From a checkpoint of a small mixture-of-experts model trained on Wikipedia: 3 picks a token, a variant of SOAP for the experts.
Below are experts of layer 8 (counted from 0) of a mixture-of-experts language model. Rows are named router (the router's row for the expert), gate (a neuron's input weights, with its number), up (a neuron's input weights, with its number) and show model dimensions 160-239. Each number is 500 + 40 x the weight over its row's rms, rounded and kept within 0 to 999. Numbers have three digits each.
After each expert's rows: "comes after" lists some tokens at least twice as common just before its tokens as in all text. This comes from a sample of Wikipedia text that the model never trained on. Tokens count by the router's weight.

# expert 0
router:535515461550511476513497449527549525463494496521474553489497426483537494512526418443512550528499520567506466490511550377479543466490575580542531500591528533515491507495536505503505459562446520452522521458472508541467480510532471475538465458
gate0:447573515501523488523458510549481486455557496491453497497530539484454495493464495518469511449516457528510513568547565498520482471450462469480472563511477444494514529477474446538510509536458584502550448509514487476545464513450425574542501485
up0:508403489499508580529566504485529572570439532584488525493490520457501566516421509509465494548489502469457468492464499521473493541525509550552502516440540546467502545525517404453480522509502456490518484486481551507426547469487507481495422537
gate1:466592460433455463510480514545486476472534509491548498544495468491453415622456540518526493544434467453471448512501484522517494474466469516453442526478492499515513476498528524518452417494540543528524499466523468552517488450469558538517508455
up1:477473431544474508526514458561478469463523486484504532536443479518524510462498489490451543537551484496525503574471487514465439493500402582517471501534509512524484504462577478522472446587524526560438515539439500501465475421525518550537445498
gate2:511471492486555442487545472449379549488533549466454518469613528515532475471474509523491424458430525483440557575516488446564491391473482429472513500460485496531531467504486457518571494508472469521544500595535485564529499478430491537505518445
up2:483460458486544425492535541506536488487484464496543512533501473493518518531560490509526518490466441480507500514434461487394555524477528506462495519519472559505494490498489560426458490433550483474565495532512576483585439440416448486511548572
gate3:551492503541487637520471522497538454467495518434456582519541537510529554510468427576500494504467475453477468456498548519532521532453470533498485434487454524506529485469523448548478511511468546462441420533582454494445507535480461537524485472
up3:525450526563492576522481527475491526481520502534435520452575563461529528529463487484493469539545548507528568456546487516513466461462465572541541506493510524515524449529490465468501495511494484469416527480530440504514447545528511519547496509
gate4:566448509502454579514531495494390582539482557452468559494546486480543535495511496490502512491578546523484454409550495434458450489496499515425485473550519430544557484488521501419515486460557475431480523446476428395474557516454505437422533490
up4:509457540519490487517480539528417526494472539470477525421536478470488505520482578586496563472518472502548530423496514483520485416491476486488483418627537471562502480525495499444524523501514492396498465456501497514470510474486490432431540478
gate5:588469532540451544499410529498530498480502532502554518528542485471503519522498488542519483480448547451529530486501458522472558533467455547440559550503527505461484436523434477514456514492549485479541514488528496446491511528486541492485547509
up5:568413537528495499495464526533513478512498483492539486503485517506478486543525515534520434477502545513505497468433454472500560479396464534467609534519482502474476455516451546540447496486534445470553502454510487466534503502496534479491470453
comes after: "\n", " |\n", ")\n", ".\n", ")", ";\n"

# expert 3
router:532523580493484532409487525501446444454524562546454449461506541507551455497455564551480505469459445493544482497512503546490471535497483401563520475517563470515500491490515546474512521514545505558517476431445494503506470469469490585531508534
gate0:540546477457474505572592446644566527446468523477533550428498529504478522577519516510522460536548514438502491488519521517511520441501591512505496492526524523560515474553521535587544582539554540540436467510539520434470514502488476457519523441
up0:503439595543536551514555494512486578386473515440529463501523570526459538489447526493466527457527499507506481403529471507500511561532517435489490510494549521521500533584508513471461553490521540528482569480496446400451443484493502446461441505
gate1:525538516505561476577515495496505430509527505495489476523549491432502440483511481494505549545535494448498505472485472557503415428543435535438479533491442474482524407465475478506507485554487480528498590453496457469526508497524399458565583525
up1:517546448506397480511449543543555553539432465507494520446518530504472498472440517565470480427421534460477482485506457472470557520411526536512548436462577486527474558460473545453509463483526455523487488524516492503426519527471518558442410527
gate2:481534548479521372486496520481520382488442520500470463456499537539508602440548509515545618472490497532536437505507513464531542514525521501467484520435499472531540452544445482518554478417492466498515469488522497536468515508518464494482420463
up2:500473485439507500544560465525495520474451490494492517518493546458493569508509548519437456513563529487566472440488450564489483494514472486529542504521531481531484490469494466513520562505422509477488535465468507517551507550474524443553558589
gate3:520467617504483459417462455522436482498538503490520432546561488555520442527498486561536542426508429492508493475459456459488460491513504547553471512469545488529467494478539476530431568572515521578539491475477506487539502461473448451497510487
up3:542497511435531481543527485470543534450463594497525439497482563516500513549491528474517535425508470498415428557526469443475479544485494527433534473506563460456582445494491500575470466441500464482458474490485493445507596501529522507509522529
gate4:515468466492542469416529504491511563503506480480483500497496582566513486482441427511525486451515499502518490513441559516458432492474452495457510514482458500508552544523536501487483524526500561439461517544557490523530521451537541554491512411
up4:470449518484560453484502545455503543521479551540503468495603490542523495517414481496458497485496460458572467439487508432448464520464478468454505564520535498580500540442527509565479471593526509433500530492576547542531476454507519519456455460
gate5:496551539460510548471502530433506381470505480483469516497457468463498444455592499482545471544515431516494469526554488503486501521450506513491512557430472490524513554537529466520464538429486524464507522499559492487494554507572537512526552521
up5:483482491446486474486499484509497489580480546469510496489500591503523540515422532517451486476530543474485578475504473551434562536499498449509446464455518502547531547509505552490449466542523453510567517513503462465547553466544487506483532439
comes after: " |", "-", ":", " of", " (", " by"

# expert 4
router:474505511511557565569463520469440487451454548475561493468523459540463532514515368477509522498513510504450482513581459503490524512517458552444598570418457572509528515476526452555530555531517516504597372448444486556511541486499543470505438417
gate0:517560423515520512483449572518536449498549469554471484510475461460513499561495464515441565574475510474576482498481522503463524530560465474491497478516538516521453491456532523457532427422527453555511501511517518516513473508436477496471566514
up0:509592486456588536501529512557552449497540544567517499518414486474563541496489423489518530576519481460489518498602441528503498415578445462479485523523482560557512546445569456463562542549531503533446497500496478607428479486435530493464483489
gate1:532540496445539544449527504527498535559568511524544531469508457482433518506468499538465508482500488508520496513546493488504502458533480554537480523491494533520525548502487493528544501447488493577381503558504511560500476467519567510428493480
up1:495606499470564404528484498455438548523503494508570475531510523451445497541524481524495468426477558571533446462502490489479484473508519490521474516512487521483441478521512538569474464461492518521502528528448480489461539459468507489448569505
gate2:513525535482490585561520546481463529533494488472497549541473546534554477484518497441495538477461419534472511529500513499516473505500543489478433533556484555439571528588487460441560569448458542439536531555511542482498463516547561478470559434
up2:451521586560556583460496493506454541559516493472508498491505496483517453504525542499429579526501557491474464549598535523491532437503521490487453537509495511474540478498542526484440554466545486495516463479539543438513442537595543472497543511
gate3:510551450466505464528495534492503443498550466482524478487467499424541550548521596477381568517494521466543466461561425509544487563478454463480480510535497470466523573517474490522426549514541524527562526477538507523553477452517397534515497506
up3:450388525506499525439562463526492546556422473505511556493510456596440456496445482520555454424554515501501529534389567525512538442508559523524472462489516563483528476453494489505549494466492518497382534515513516403461456513479570495457563500
gate4:491525506492494526434507543509491501567466492499548503561511493445491451508552488444592421545528429489421483493541405485452480441521523484502491522516457493465447494488519447457548507549501460513473450567436417474447525498493528413473492555
up4:508447543515513483477456460502543427516548523438504486486531469474502523465524535451557512609506475513502429474467618456456496505534469516496510460528448544484522476525574513486475524501454482524431477477538485397498475565554511531537432482
gate5:541568415561478523427499470466500554561470527529476451519542463513507510476424476472481449501509534408497589472519524505442608538537483492520507477530430423522450520444466479538459513485533498550531522515460512488461469562543553549472510464
up5:445552500589526522528514529545439460600444507423492467498562507518515589481507457476494447509539473461518544499534473445526578515494528471543521526525472427502491458461500468501450475545464468516533538514560469493544496517459530513481501507
comes after: " ", " (", "–", ".", "20", "19"

# expert 10
router:569466491588520475534527495468447514421468510514509493516483453470491463508549485506485470498543504548526473548500489463517481498487507559471497523479471541546522529544514510544499487541512435441544474469507412483540473556536567600522501553
gate0:518479524463489499479434504501464466466423497491499457480550552532456466531517457529509534447410524503543485410538430441454493601477441501413502475493528477534523543499503514499516495546464472486481502508507462494461476410473539506546542545
up0:535537566509460516498522434489440526481487566512533498544512535539507454529554523488505559483468535470471522485418497495464510542479447498498546476505534463532468488521467532499427524480493452483489449484466519461517442504487577524478458463
gate1:610486492448404430510505572449497470453505532436506483523527496516513461435428504422466490477462557541525463493441463498458463553529518512527504523480504483436460435477512490613516496525501437549503495476502461457511474418577543487483489512
up1:497526550600516445448498425491447499523463501562474475476479509524482465489535458532489453530543472543524571536561514475451452495505533580508539505510440530501435499498515434480551528532439536537499445477414527467503486610508547532399538461
gate2:488546495489548487484570442541454470499528546504529551483484546527440568518480564563497514503545506420466501478524532472527443533517456482479440575484495521476501501509463491433472434546451517578499498491485490490449529448433470533525530473
up2:543465523553486526482477553540528525430486569476520558486498504484463489551518591529525479428472545398506577444478523497415491519442498501484511503494437549525492533480456473498423435504567537505559468529480512468509500462455485496512478520
gate3:490489552499468468537436565502528499524559487544500532543548487448502500552486442445526471527478548434489537465450405493501544522472555506502483539511434492557567524475453477514492553571479507461482489499546446474558507441505517541457484482
up3:476450515448485469547430557498462474510550479522512436496542529576509523587487473560605574486444507468554538524494437584520520489455574493520525530572476529505517454492492422538591473520454507479519456538504477535479513515532498468520472483
gate4:468424521501495452550430551480475525450445559493546527429483493517506518591520531481562461442460502490516478441495565512420490383472472535503492511489490516529563518585454468565483553514527434512480461531501459447531495504481512465486468548
up4:478415499565495426505473541417495565475494492516521548486554555503580491535509440525527509531401548430541574498569542495481522485498436504562534533497484473464444484501509524479528511467470481487514474548457532406558439517488524465433500528
gate5:480510403538508463530522499446507515519565497508490474485507558486464537562468566524493453529515527548502388579481427465536528556526519503470502550496505539530501458499478517548536447515466555462456469474501415496509499521485501478481477482
up5:462559421564470472538484483526521526556547529517506524501486527496459508486513586488494434490486464499501436542488509474459529514534553483545484515492513512561573511463471552544476467547467494497448465506552528500456540476538502520476565499
comes after: " of", " in", " the", " for", " with", " on"

# expert 6
router:493540498524477486518566524492486483660534487490488481496515525518527513469516459482515488470581518496407502535501488482451478445464605507456511502481453471504427436444474471449512498487482560503522499462556484516454500514539528481508528462
gate0:530521536581452474445484548518513517546504551428436503590538535505492451507429515491482403438482478437497454484515485442497487486545429482494581419530521476500496513520515495466455466454542476480481459471407499495465476531474524524479539397
up0:539537527509518522452459484539472555502445502511489580464512543443449464470535509480454455511531439483538548491505481428563520418476585495509523499450434536445438488517491516498550470500513480553530469499458524512538422471519496441542511474
gate1:480544537452508540439489590570456500441534483515446483484470439499513493533544458427497449512438530504527521578590463478485536481470408535511544530477452551422418458519506481492498487461501495568551453488499526473525502559522487540473437499
up1:485555587499534472447454581526439512494527488491430429444464490530523481559526483496534519524521581570451471552532522549535540509555426530468539523445456492433475496451507500509416444482468429491508469489478482495478454528504487524463441468
gate2:493501488488555543492445497561420534484520510530531472496487533474479489465476432471489526434520454499423469491509544569450448506523498437482478530470447531443467519438438493477471461460537523522503505489511417498487493524539523562510478412
up2:474536512548470501554565475453569497518466492510538492533526519509552498547491470496495516564537608503522530548519459475536530509527518528459517450485474483520581482492557518535480514516476472479543473518482561517478536515518506458478464585
gate3:511510507570397491496513496513469381523480450497488516493467487498517568449522444455509500555491562487509481505422522471457472550548502463538457487472448495445492543430499489519535555533537454486478455476551502493513536520461484543573491490
up3:468528505563452467481488530464494391532492445515482527453526467495506570555533489502477488564506483402467495507470533479465447515531503527484453444482445484469495530466523437526539573478509472454500452464527508519477501487462450564597512463
gate4:475470525533461481487445479441469509507560520525528414492602488562543558488516492402517514494495453527536521502475454490520396514479531509485519479470510440415467434420495529506558462497507486488521490506479567525505414492468488485540558496
up4:561454505518507473515435486457490468504528469549528440538454553532498546477489454468560428554437489507480522518478523458447478540492523506425566467465468546487464453447525453538486538534495492460471445543561603536483504543524516488573533511
gate5:552534510524475447444544503456472507510543516467594451511540451516499459462419554545501427498483548528496446465499564535571500570540538627486521437482521543492523452509514494580485494474498471531439502527453530446540497563493532527538520492
up5:560520538580511457523512483461491518572506553515589523465504606526505504473427491486484455471470454562446426496530474594552514484564531564442495476570461578439501521521493477519434516465461471560488465519516509551544521501436563461550523472
comes after: " |", " |\n", "0", "|", ";", ")"

# expert 15
router:503410470463461479469567453540493499510482510520513590478443451566494473518562556465543488499474463461500560551538435461503470511467541464449467522458523445549512504471499490444495469439514494553500567551506512471523500481484508486474508529
gate0:461510440493513481442559511479507553499496436505461503416461518419525479503536559438537521577515480555415539485523551497493433421554552561468481461443457524535554506510516507444468514516603501567514523509471566460490474532419502462492484482
up0:506484493495532500459552460531492534523525471472439516472419497447486519494540564511460500478502492463450491424512505459477478501560533507468573500441506563531501514509503510439479472593599515548532529422529470499501518491506467558536524508
gate1:501518530547506498421517523507434503546444452463499510509472569486543554508460530610469527575504567591515560515473520454513455544639494516508491536506421549533475457461516507487514546589401526562501482493477467472546537495579554531540474406
up1:472560505540494491453420421472454491478439512505482446517454474502548549484438560516562506487497492520516506412488520477494450477492516467526455466533467567497455474553469506505464516531507479546485457449405477623476524474462509466430441486
gate2:481530475552445507495461511503532470505524501504537507518479535448489404402505473523499496532552436585462528526508435488538494521490472459599557569534523438479539457453525486527581509424489539500512463501553485491510466479506476519445486553
up2:491528533550532506539481532518491547497533545445512462498525472510461500458494448493446437543473538510490547500482504441462524531516505533459499500465492499583515516497509450456532494489554520384465524518565510476522481568534398478470536467
gate3:482526509514483438499500499493484502507449484514540525506468474561425558521473498535533457401458553453513575521564512528585495498469459555463500512398566433529540558512521511508550560491573488458451539495480467543470481493482515510488505513
up3:483551575522490478492468470499492511507487485510580519497488485560509503475558461500520479500502531533452480500450496446433512486471494516472475493545460476493491458484485496472568500488576491530521437446530438471438531635418589483502523514
gate4:486517499521491448459542493576544471534522491472480557460500525432538477421437466525534483433529472485514529455501509519477541510494520494463469466456388473544541582560487531533481535540507461443456495459474505417456529486491496513476478519
up4:528507492427483451479456537523518494547486497522505482506481524551526441556487535579497521439459468456506500482544662482442480530561585476525467516553502564428484515573454491540507505479518544496549519502478447472453496559518460537440527484
gate5:571448497473449471536477520448506533526471481515451500445429491506578538527428491471423489464473466470540508507492501535547450547501476498456445448513539485459512511541457464461519480592532498568465516499547569398478528536504471525513484569
up5:545480489535427470451482456462440423480452465501549529429511531489596474536519533487497504549494546555511534402540441526514479469489450363473439480503594514481529542464571521522466509468519465536514456496475468492464452489475451501486485461
comes after: " was", ",", " he", " and", " He", " to"